config = dict(
    router_score='sigmoid',
    groups_per_token=3,
    vocab_size=10624,
)
Below are experts of layer 3 (counted from 0) of a mixture-of-experts language model. Rows are named router (the router's row for the expert) and show model dimensions 0-95. Each number is 128 + 32 x the weight over its row's rms, rounded and kept within 0 to 255. Numbers have three digits each.
After each expert's rows: "comes before" lists some tokens at least twice as common just after its tokens as in all text; "comes after" lists some tokens at least twice as common just before its tokens as in all text. This comes from a sample of Wikipedia text that the model never trained on. Tokens count by the router's weight.

# expert 24
router:133123129105125144174151175117098068121155117165123184149122173129093056152058144152123090126090108106134135118085152122131143146116048163186099121099115125103120143063094150169184168124098100186141189109132116167134139158178138090090105101147112158123072117209142154133117109157159101132
comes before: " was", " a", " been", " is", " also", " an"
comes after: ".", ",", " It", " he", " it", " He"

# expert 28
router:146160110128141130158142120116147113120175124105165167158098185135126048139111163110169090119081149092184150151100183150152141165156060171185133139109105105111120178081081148129194121118101087156153138146156107125112143127106094117101164084135130093146077195157139135072105130126202107180
comes before: " |", "ic", "ia", "es", "i", "ial"
comes after: " |", "|", " C", " V", "C", "=="

# expert 45
router:128195096097139106140121099123150091106189120087129171167101163098079082167122158114147114140116131082170153129144139127149112179127055149167123130136152133098175159070118168127194128129056101148153171156127124110089165145164084137125147120147117128182108182140140136077052094131107104189
comes before: " |", "%", "′", "°", ")", " ("
comes after: ".", "°", "–", "′", "’", "+"

# expert 0
router:176140093092194157128122126112052125135154119119111160160070150092134130152120180117140119142077134091150161155160129109135138140145084137172126122062156093096153161087092164140232084134164102163134161116145116166126174101069105094102114109139141177153077169154146146106148087150140081163
comes before: " |", " as", " of", " to", "–", " known"
comes after: " the", " was", " is", "|", " are", " were"

# expert 50
router:125135081108132134177132124129150094126141133142117106168104120129100150162149170155181082194133157046135158187101162125215104148095070115154084049101147138116114105075113087141170132125106134170141131124151103160105165057137085131096166073150117131124113148144192177117106138117150106143
comes before: "\n", " ", " 0", " 1", " 2", " 3"
comes after: " ", " 0", ")", "%", " —", " 1"

# expert 13
router:156096059113139152146144137156111106137185122152149110137082142153100124158128108084152149085072127118174144079124098142133153117126065193130100148100155106079091064121107159134168119086138089105106194170155109121131168099127067171126128162187129126193163126118193164122119113158152065153
comes before: " |", ".", ",", "–", "th", ";"
comes after: " |", "|", " (", ";", ":", "N"

# expert 27
router:129115086104175178150137161097153101114161126132181171112114119103121122139075156125158086180077150100220152144095160164166101163149066135151113125116183116123151182099105153183199125074118086140122148169098127099131159113140106137099135136138100059150115143163157104089126155122175087171
comes before: " he", " the", " was", " is", " it", " they"
comes after: ",", ".", " that", " said", " announced", " stated"

# expert 15
router:170111097146153166102139203099144131125161121104163167167099190118111132129138165157153105116113162088177140101157151115145101106130107158188080146061148079155106153107090157134156109054106102128112123154128127120142156163113070107136188113155098159180098178170113104141050078098130089146
comes before: " |", ")", ",", "–", ".", "),"
comes after: "–", " in", ",", "19", "|", "."

# expert 60
router:100170081054120145143154152123088095144122182137144118113059163169136153095117178093131095176155120109176109114110151078161151116124086130169116096066118104112084120068088163149174117109136129149168151193136101159143120159158109112185137096136137097154086188162188149105091105103128082133
comes before: "-", "|", "\n", "|---|---|---|", "The", "|---|---|---|---|---|---|"
comes after: " |", ".", ")", " =", "==", " =="

# expert 11
router:148107059117140180182160128101140117098099126161132156134074134171078100145169165128146117135111155078151148070167156147188137132125043140137128103147157102086104166112131146136143134076103112140151163100193122107102144082135119042119148169165119107110051128187152106156114138111137111177
comes before: " to", "ing", "ed", " of", "ation", "ers"
comes after: " to", " the", " a", " and", " was", " an"

# expert 33
router:140099123102122137099160186129069125141128100141112098119085154213144131158144110151157113152078203106115137159097126116154070074119126155147131082104161147128094166128116171140199124156137144159149138130135086077112110150086107143125109105180078181149166189124151163077092164178097107076
comes before: "\n", "See", "History", "Career", "S", " See"
comes after: "\n", " of", " in", " also", " at", " by"

# expert 19
router:141162142138122118113105150169099149202154132178120131145105088145068137163138139114121168144137202106165171062152157126169137119095133123085136058095100091104100084091106126181115164136168143117104149165187109061095127147156082102138149157134100095151103074131132150097137100186097072095
comes before: "==", "The", "===", "In", "=", "|"
comes after: "\n", "==", " ==", "===", " ===", "===="

# expert 52
router:137135094113155112169147099107130111104164124115130175164088184132122058137093167093155072119084124077182132152103167132146127149140039167173128126106136098091127174087091147138202120075098090151118131126133126103104155119108091103102134082136124101139075191164132128073086112115177093163
comes before: " |", ";", "–", "ria", "rian", "jan"
comes after: " |", ";", "–", "°", " L", " l"

# expert 62
router:133171053100124168125142106099099093158162103179144160126100167111117071149164176121139089149124096080154159131164144108114091134110114168121122125137161163088103164107072141119168106082128101162105128146128157155088139151175071127130149111166185161139116151194144150084066076176170077172
comes before: " of", " |", ",", ".", " and", "'s"
comes after: ",", " the", ":", " −", " +", " his"